Experts of a small language model.
Experts: 4 experts in each of 11 layers, 192 SwiGLU neurons an expert.
Below are experts of layer 6 (counted from 0) of a mixture-of-experts language model. Rows are named down (a neuron's output weights, with its number) and show model dimensions 0-63. Each number is 128 + 32 x the weight over its row's rms, rounded and kept within 0 to 255. Numbers have three digits each.
Before each expert's rows: "raises" lists some tokens whose logits its average output raises strongly, later layers aside. This comes from a sample of Wikipedia text that the model never trained on.

# expert 3
raises: "ocene", "mond", "iving"
down0:147134096141169086180160122101107143141135117086123140080160140108133151105103150255118153129188065114120132210154088206124112083101119124146118142153119109107140079142136114085142101174149129
down1:148124164138119139132136110099136152151119110073106116184170138156108186119073160109103191157136179144208120154093157188087142114134123138090165081154157130140121127095155121136185121139108144
down2:113104131154105171146165163112149156079154174134153149148118176047056125079114177099113110093171138109130127120133067161129155130126103143114101101098149165130113182129093105160155155096144194
down3:158113146106135170124128132121152097130133163106114130139006196084114138124157108100092176146127181083146148120164115141150090122169166097180130147111126099105184087150142081130149131117137066
down4:088073170099117149154109113111141113165166143148149104127084141143133145179150115000154102177116152139127123136116073147116142179140119138083147162095101178130118170094127109203170119144110133
down5:130088164090142129107102143070158166145148095109154071185134073145152077144119085106127174171127138182175144140128118068133115121097106084143160138090153124093058101156131059107112174131130116
down6:156102136067119070084124184070130116177170141110133121086080188058174156152096122043150120119142127114117128141138044173122088170194115183130110096066118133152108109124152177086149072119126132
down7:096119129126160116133101144141131089097100144108084207144080124126173143148111137000124148162122189128140144076146097092103121156158142114087186094167119128084147153131139110151122127113116057
down8:103142117145029154123133120116106149115176069162099094110089091147127109078161152195133122162140110106137164161155172131134151131101088096136145154077150160074182162122143098141156219161117113
down9:194127155110126128113165120072132099134137137112145107120181166081218101152083122135178127173079153130146153135095084159139105129168117156138158142137108147146114202121116144108143099088099116
down10:191100136119080106109108151109113100119144096117084126072162145125132153126165080246101171158120114150174094088132134132148071161071175166115081106115140108130141122109162136147103148151167131
down11:127116075179179129169164102166137162079133123200119173105102176179119130099123095169108183131126181098055168148166167122080128146087131142136136150081145153100124137131171096124149118169137078
down12:182115101139089088138132125183184183129135141110109090160146165127076104099147067125087146110083116138116134160128159093104135111127201134132170120154075165120103061109128089103137190133168164
down13:099135122156154146090104085166129166103110108136091116115167147167128122152130128146119145123106122125138176098065100119137130112106108120100073088154130178124105151174047130095144136165068119
down14:132094145081139117152117107134163112137167128112163093060175176162066146077141129054141078178130085079115081110113155115183112096104132131133080092142094100163115081153108118186126093104110159
down15:120107093121133175137115065172145199125149127117119124097141131133197080141140153177097077076166139082139114114101129170088114187092177147131165160112180148098105143093127090179150178128155155
down16:109128109125177182124114087115158099131086113104144157147151082146173139181105161021128072134065118108123175131122135114120182132101178102209161123162130115144123216142107122131122129119146098
down17:065075152145128108132151116143236194133135180191172118128147127114163134139119159144161151112136134115156180158111079140153111135164206136113144171078141094131096150095119134139116123155098099
down18:105139119089153105120087160108124169096162058098133073121126158140155140174083112195121179176157155118095132115121108142182083162126081154124018171121140126092197154132167153132155143092175178
down19:172058125054156143097125069114169162148112139126095102110106155132124111179074145089119112139109154128163114171120114163130145120166079098075175082088020094135114180147155149122115158164110120
down20:195114096149058106179165135143098178060069106120107108146114111183149111146123153157116162117137103193093195147167108162139155107093118108181140165098112139052109079117124100132119161073177168
down21:103100125113095103124104162189151155131127131076128075117126182146081132147161119208131168110168153140107152113099125072169069153153109159165104068080099139151088103119096167102114140083166177
down22:117111121096141173133130148177087124091128095106091120150101100119106121142169136145147127111120119124154118131141134088089077121114167143144123090101157146126127094174161089122059173085092090
down23:138156104152107168132179127138125071123120177118144078141150136132118082054107109202147108139128120163133184145107107127040122092120103127096107140128153132117160157148191105126094140179130095
down24:134057167112119169185156155174131096195176142198167122081054092187143137073104148109116088111075087090085173090068118152114100113118150147119148112116123165182110111091134114122131173149170048
down25:145088115116206098127143148125130201147150101114119111118170208162164150188098081103117108130110130104081122114180163159127177113142143104109077161128146165159075137058124155143107137145183184
down26:140133099126128159095138110115145160114135143176099142164156096131127080121180121111134086159155164092146144132111125104136073145123096145129122063097139075135142071221128152131122184076095129
down27:191165175057126125125120138127110075155105169121139090103098108102096148116122071106096150189129128114124134133102139118120089143136094128107137149142045141197121126040138128148113093124129158
down28:140171193135152082069132126128095151149173165085166113098141134124150120151041139145081111186144125184140145129137158065161116158131112142090133103123119139109103168135073132164102132182149194
down29:123147186121080116168181092135120113123115092099182099080102166095141145151109132013155157093122194082166149170153151154154124149116101118129123095147131079160149130144126181106108116134123102
down30:094137147159123035149052189107151137096158140128164167093089167182112141152130132068154179151157141118105103087148112101104116174114029167112116127097150088153181072200137134119115133138120093
down31:104106088117124078222150102130136146101113115167116177112149099129147144138177158066167121132105127174152115143083152178087140089092167086111114186110142161107144157147106115167156161075127079
down32:101096138163088138100132117149075116129128108126065140127091108118157163087165140249160095096175134147083119100142135097088080102102107065140105102071138126040141120152073086122133116161127140
down33:097100175084126085129156133047156105146117050135122119071087174136126125183198075144144117118122091091111123113144063174065102121169113143155141089132078155163151129117140157123142085104180107
down34:069119116149112129112181135154134112132058136114162167085183162149108105100161125075132175108056147076130122166127179184122125145129109157190116198129176138097114119099062116174112126191135125
down35:090143120101176154127076162159073087133123142086160084108122106139093113150106137064130123125103097166154141076107167155116153112068132096132107144078090180134140116125164189076096123119113136
down36:146087145126080135146148122062089137156135084114110124182112157109121098120106107255145168171090097096070117127148150150175111117161169147176098146120116152130153127160099131112126113117127151
down37:095081184082188143152093148122139109128122072167150130146005119134098095074131192170140113147184151105120107139147112174148183159127085153180110109084107087133147179150114187144133139099136102
down38:158110133108135132169186131167158129134117126120164142090194105125155129139094108002177132165085063096133126121168101078156076169146188093166103140174148099150114166094136158151085147107171125
down39:155155129115169097157132094158176163120123159122125083215122131110102111159152130000128093130150085156132177138135109134158105105118100161112142095100093154149082159208137179085110133092183122
down40:157097144150120090171127128095129149118097153140164126118136102114167121166137082078117132075107095121197129136248040090143158146197106088082142114155086102128166145119086126113114144112082132
down41:162167160202139112144116115113135135102182140088141153163170117140127127150086122205073076078115135108068130087121161186109128122110104084095166113122098129112184104141079119144145126058151143
down42:148145089137112145113136123120158166108085128095160115142107129143105081173131114129137133126173141176153144134067168125137158162146162153139100151170117114103133099152093093238080158114140161
down43:132174120060151147162143066178142192098059113107118102150186124118147108167137114056092160096148149170136178091188139127139154105140138089145145110176149160133112166098150132156121132174152170
down44:174093167148114085115133081106148052189100141112159161124224120123137138170105164137147074156066200109114141172107121157117161135145133114111186146118115168158088175091155168090112110111106109
down45:112129099115073117106153194115169083154138148124121150141042110147126149174085149041107112143098102086090104137133168154128096148130135112096090100137168114124150090137143113186158095151146140
down46:125124105128034109121115125121104124159126108095102087153201059106112114079158135218133120093166125161134161140089131119110157120161146067097149212088113063169166128148105133187104120115146165
down47:106142109095163146157126160139068126090138121131122139170178148105136114173147127162119138084086073144073148091109124125066080142135087153146149157154150166115086157071133124149185063162162117
down48:154114155138038106117162149127145145142069098103094196111113098124112149151107126212128113134191164130101067142126122107132085136142088157149185115103185113142131101153137107089111175149119206
down49:112135133147129090130076128116185107156194199114122152172115149152131168186080109085091142084076143160137181149130085123146119130165124117093178142154168129200119085090100119104142115154125135
down50:143121082122084151065127192146161135147100151144156158127134114158141156122195085255193109139129116174114141153101176094165095136082153152195120116129092158109095091165142082170119130089133121
down51:111086164149108121075156161109090102156116110147121125119156123116212170167140141134154150116143096095116117113117150106139105126111186112110095105125090105111113094102116106105134156046132151
down52:170162147125153073053195153158117102152119134179147130112133163084173154131101158049133095102097165101151135095156137093121139105164145130133116151108130142182106128081127107083143092136107138
down53:121115140149073137141103135126157120147128189071077114153073077130166068115145110096122071124121100143135066147140109124130128120109137101078171100168161106197139148133154141121087221153099176
down54:125143122089165126175119100130101174107181146095132074115107127137119113123147132240101166121107094151154153150120073104105189083093132115178112145148126118126162124086134114168122134100146133
down55:128150119154080123044169175158116090155083157118083139111114075099109128122050054086094120171116117133113164162150141090090104141128199102118135119171137097150127086095132108104104194151146080
down56:139183123121141110139126139070113072131117184110138189141143080084150124150118092163130178128091184162115048149141114109149119144117103124145174131161107079134147118122139169175163149103086100
down57:145101089095090093174177139140189130163132087129121155095151091100095083152174170117122074099135152086163169089140111153138056134160135125177121131087094087097093110125108154094124138145085180
down58:143072155116058131110133158118132079180111153091162105129152161147180074128101130135136113122113120155110072134115133108196124153132198128113147147141150094182084165101077197142088075107130114
down59:087122163158098183113090144171140158180162102108116126112086124162134113151139163238161097170150113143159101126160087145153095165115118131123169052135119071138136086141158117154124110058087102
down60:100122128133088181118120129073121171084114103112064120132116201142125159060108190142115145146086132088145142120146118142154122159091156116143039158087128110169160110157153084131113151098119119
down61:181112115160160137142064173122105130019113129158122167138231101146137109175110175053181102092112120136114128094085123111109180106154136141152082205141104113089111136150137129105145094115130071
down62:148149076138120118139136086134124067177109095139128117130169159122188090149103147000115106112090184145126105152093151121182165098147150143101163081153129067153152132097138150138134097127104092
down63:102117124102125142082108134091129136087163116097064144099116171162111164073172094255117141152117121098137157148111106093059145151097145164117106111151129140081142111150127171187174151110109143
down64:116047186117102153078133148062170115094120067121092162098060097127161201113178078068151162139141066075102090144190057142156114150145082141132154125085153188133144072108130123121097106108111131
down65:187170111038093101159138130188152125098130179097148128120183129103112108051136131115129127045145118120167127090135172130130133091137169186173149109212140126083167135107134110178168098166139176
down66:132066182136099082122091134156105092169146151164120165162119097179100157070107127001156111133106116120127119125125088174141146075138120181110173127118128131102131149099160147137098151136113089
down67:164116106112125207111101107108147112104148172168067082128092152173075126128134107220140197136093165089089096125133145095097131141160130107139085071094148144084139105159099091069153162134135148
down68:120114162143097122088104132120174122172134151141200093145164155114185155157113109081127112094113146077086144112166104131111148128196149135095092170131130089135163138094132161170109082081106123
down69:138103165133118153125113128208153148171147167167146173183067141164127106123085126019126150135102123110132147095139167128116150151109175105156179148168211103176122111104118078133097116153155073
down70:142113139090112142141106088167104101122149085096158104130129147117164107151116129172161167174099159191084135162103120182056121135163157106133133164182174126141155148100134160100088075131149103
down71:088192106133142129101139156159109138106127135152100166086109093160089144084144103176072143124105131161109120135140130063145174126049120117164122137172170066110148141153204131119142141166085121
down72:153130077138134117114138137146075094153091088104103154116217131091134119130156153150131120113118159134171149124118154092170170121106163086119156144188150147101144159124129121092102146178144143
down73:139128140170101082111132130104140132125167156069162117160188102073128110196117143069117151137119153150138153093141137107165045173161156079101143127127115160135118117093082114060181071140116153
down74:151153134095117145104126127136189108112050116100073077121045135125143122081100100074135159133176134118127135070108158157182116156134101114135178050156129086140092121052190174121113137117131083
down75:075144078145161133120121108153127165135110125136064161093175109149124074129128159254134089092127087134138111143147142097152104122137129130104169165148154186156151086111144178176110204178147135
down76:116131096154148148111102151114118191109141151174090107140087168105113094110159156129147088158115137121124182159187148169120165113152089062127118086068157108077123155085122136179161165141176181
down77:160110115137140160128125131137139107131136128167128144129152142124131143133114127000105124136128124149118138154120094137120154149144128135126135160124120112208119165094130122110111088109103114
down78:124087132095103125115153173176193076161153169108166110081127183136146140179117144101117131091157117170094160103091149161191141133149058190139112111076122116144126114117129162130191118110150108
down79:134080112062134079117148194124158121166123134103138097120132140184146141188148107000084113116149132132134132118054130158155132135108105090136146093073142176102089112131155167128107086112156137
down80:109109169172165069108102160127159059163122121078115155126098178118143109137115119180163116179102080075132072159133153090158144086123154102163104089179116151141122114152146146093144145087132093
down81:130176124116144105178108185112094161090055109110126186087121156102131127104178109142086111179178089120128044176114186153085168114107129121125070161110106156097114135189143105172140157171125124
down82:093143161090053148167205136099167108082153139151087105146093115154101142069135129134115098178078146093070101152113166123066084165146130100064166117137100117111111088201108127090151195168156058
down83:149134133182086110086093056116166134147184144100153168200124116090113184131137135063118093141102175171122073169111162102164132122127167141076128079133121117141136162149148076086161179113115126
down84:159071164171130128076132110108166134122157078116094148075151137112169157075190099213158108081120104157137115151144122090171070110099105141150163112102090132124152146124086111153092104173115223
down85:124098132112174138104066061132135092191155110173155137164104172151195124117148167054130088142113117154097117152150137111174129108093119163171137137139139122128176130126165130102100088140104061
down86:073152118150137164108145094124082138105108087087122087137158081126032106040168173179132162148159123096155096182123128140105142098125151058124172194144143142084126136108148102098092182137121128
down87:116105121095147142091120106122124145128127087090100133139084146150123062155085130125150105164158110158182161165175101164116160098147103167184149166141235170108157139120100125084121135190140156
down88:162087163103092128170130184136180151104115124075015166201181123093184141137165135108175149081115143115108155150109122117089115130170199116074201102099123142160146164102160144144165102111103128
down89:139152104064163101105070128099163150165114088129115044094165159130094069094166081054100110130163092140120129127107176158174137118118138100149115147141107101123135139171147200155086114083179138
down90:096119132166136184113128103128100159117114133142166154135104123140115123146128156054068084165083122111111106107095125118173161084116155127128145173184081160137147168144142148204115054133132139
down91:127124087143105132128055111129161150161158142108161147138207143071111122084097121127088061116090190133085108173109128208111118132144150106158119150178123170184114105159142141075094138106122124
down92:110120102058146137160108137100117122094118085110099116132086130174096106097152128255159144124184108148121150171094109152146089109090089096150120213112165136164133107088149113085114151132132145
down93:116078112130152123117198202152163122089158144112149191138123106130062132109103139161135159065062155138165126178143157089162088095113148144095123133138149111143176144108132081119127148109105167
down94:128149089163128129174140137155106148143106152146142094175108121089099059124141143180088117142060148148098113116100099163098175152112094137172163149117088138159115126159162093146119107167167098
down95:160121081157144133098055146118111132095125152104128124057103137137140081139145119208145133120195158131159123100174096145162118123157159125150114071088067081148132139184112097121162129114082124
down96:081121126123160137038128177070127145108146094099131123112135167086076128126118107255143152108135142088140089136095116167149123156109091126098081188147125110095167140160149122138152107147115115
down97:156117100141139162134061116134149121127143182140121116178133080116149101168080097152132088114097179189127117135140158116140120109128135098115173153138139077158164110103116118137105127115173143
down98:112125103131077135103163146115125126159129084115144058145193144141179116218136150103154125156104136032154090117091053118107152131128156174133155137063132118118118129167137161132137104104167071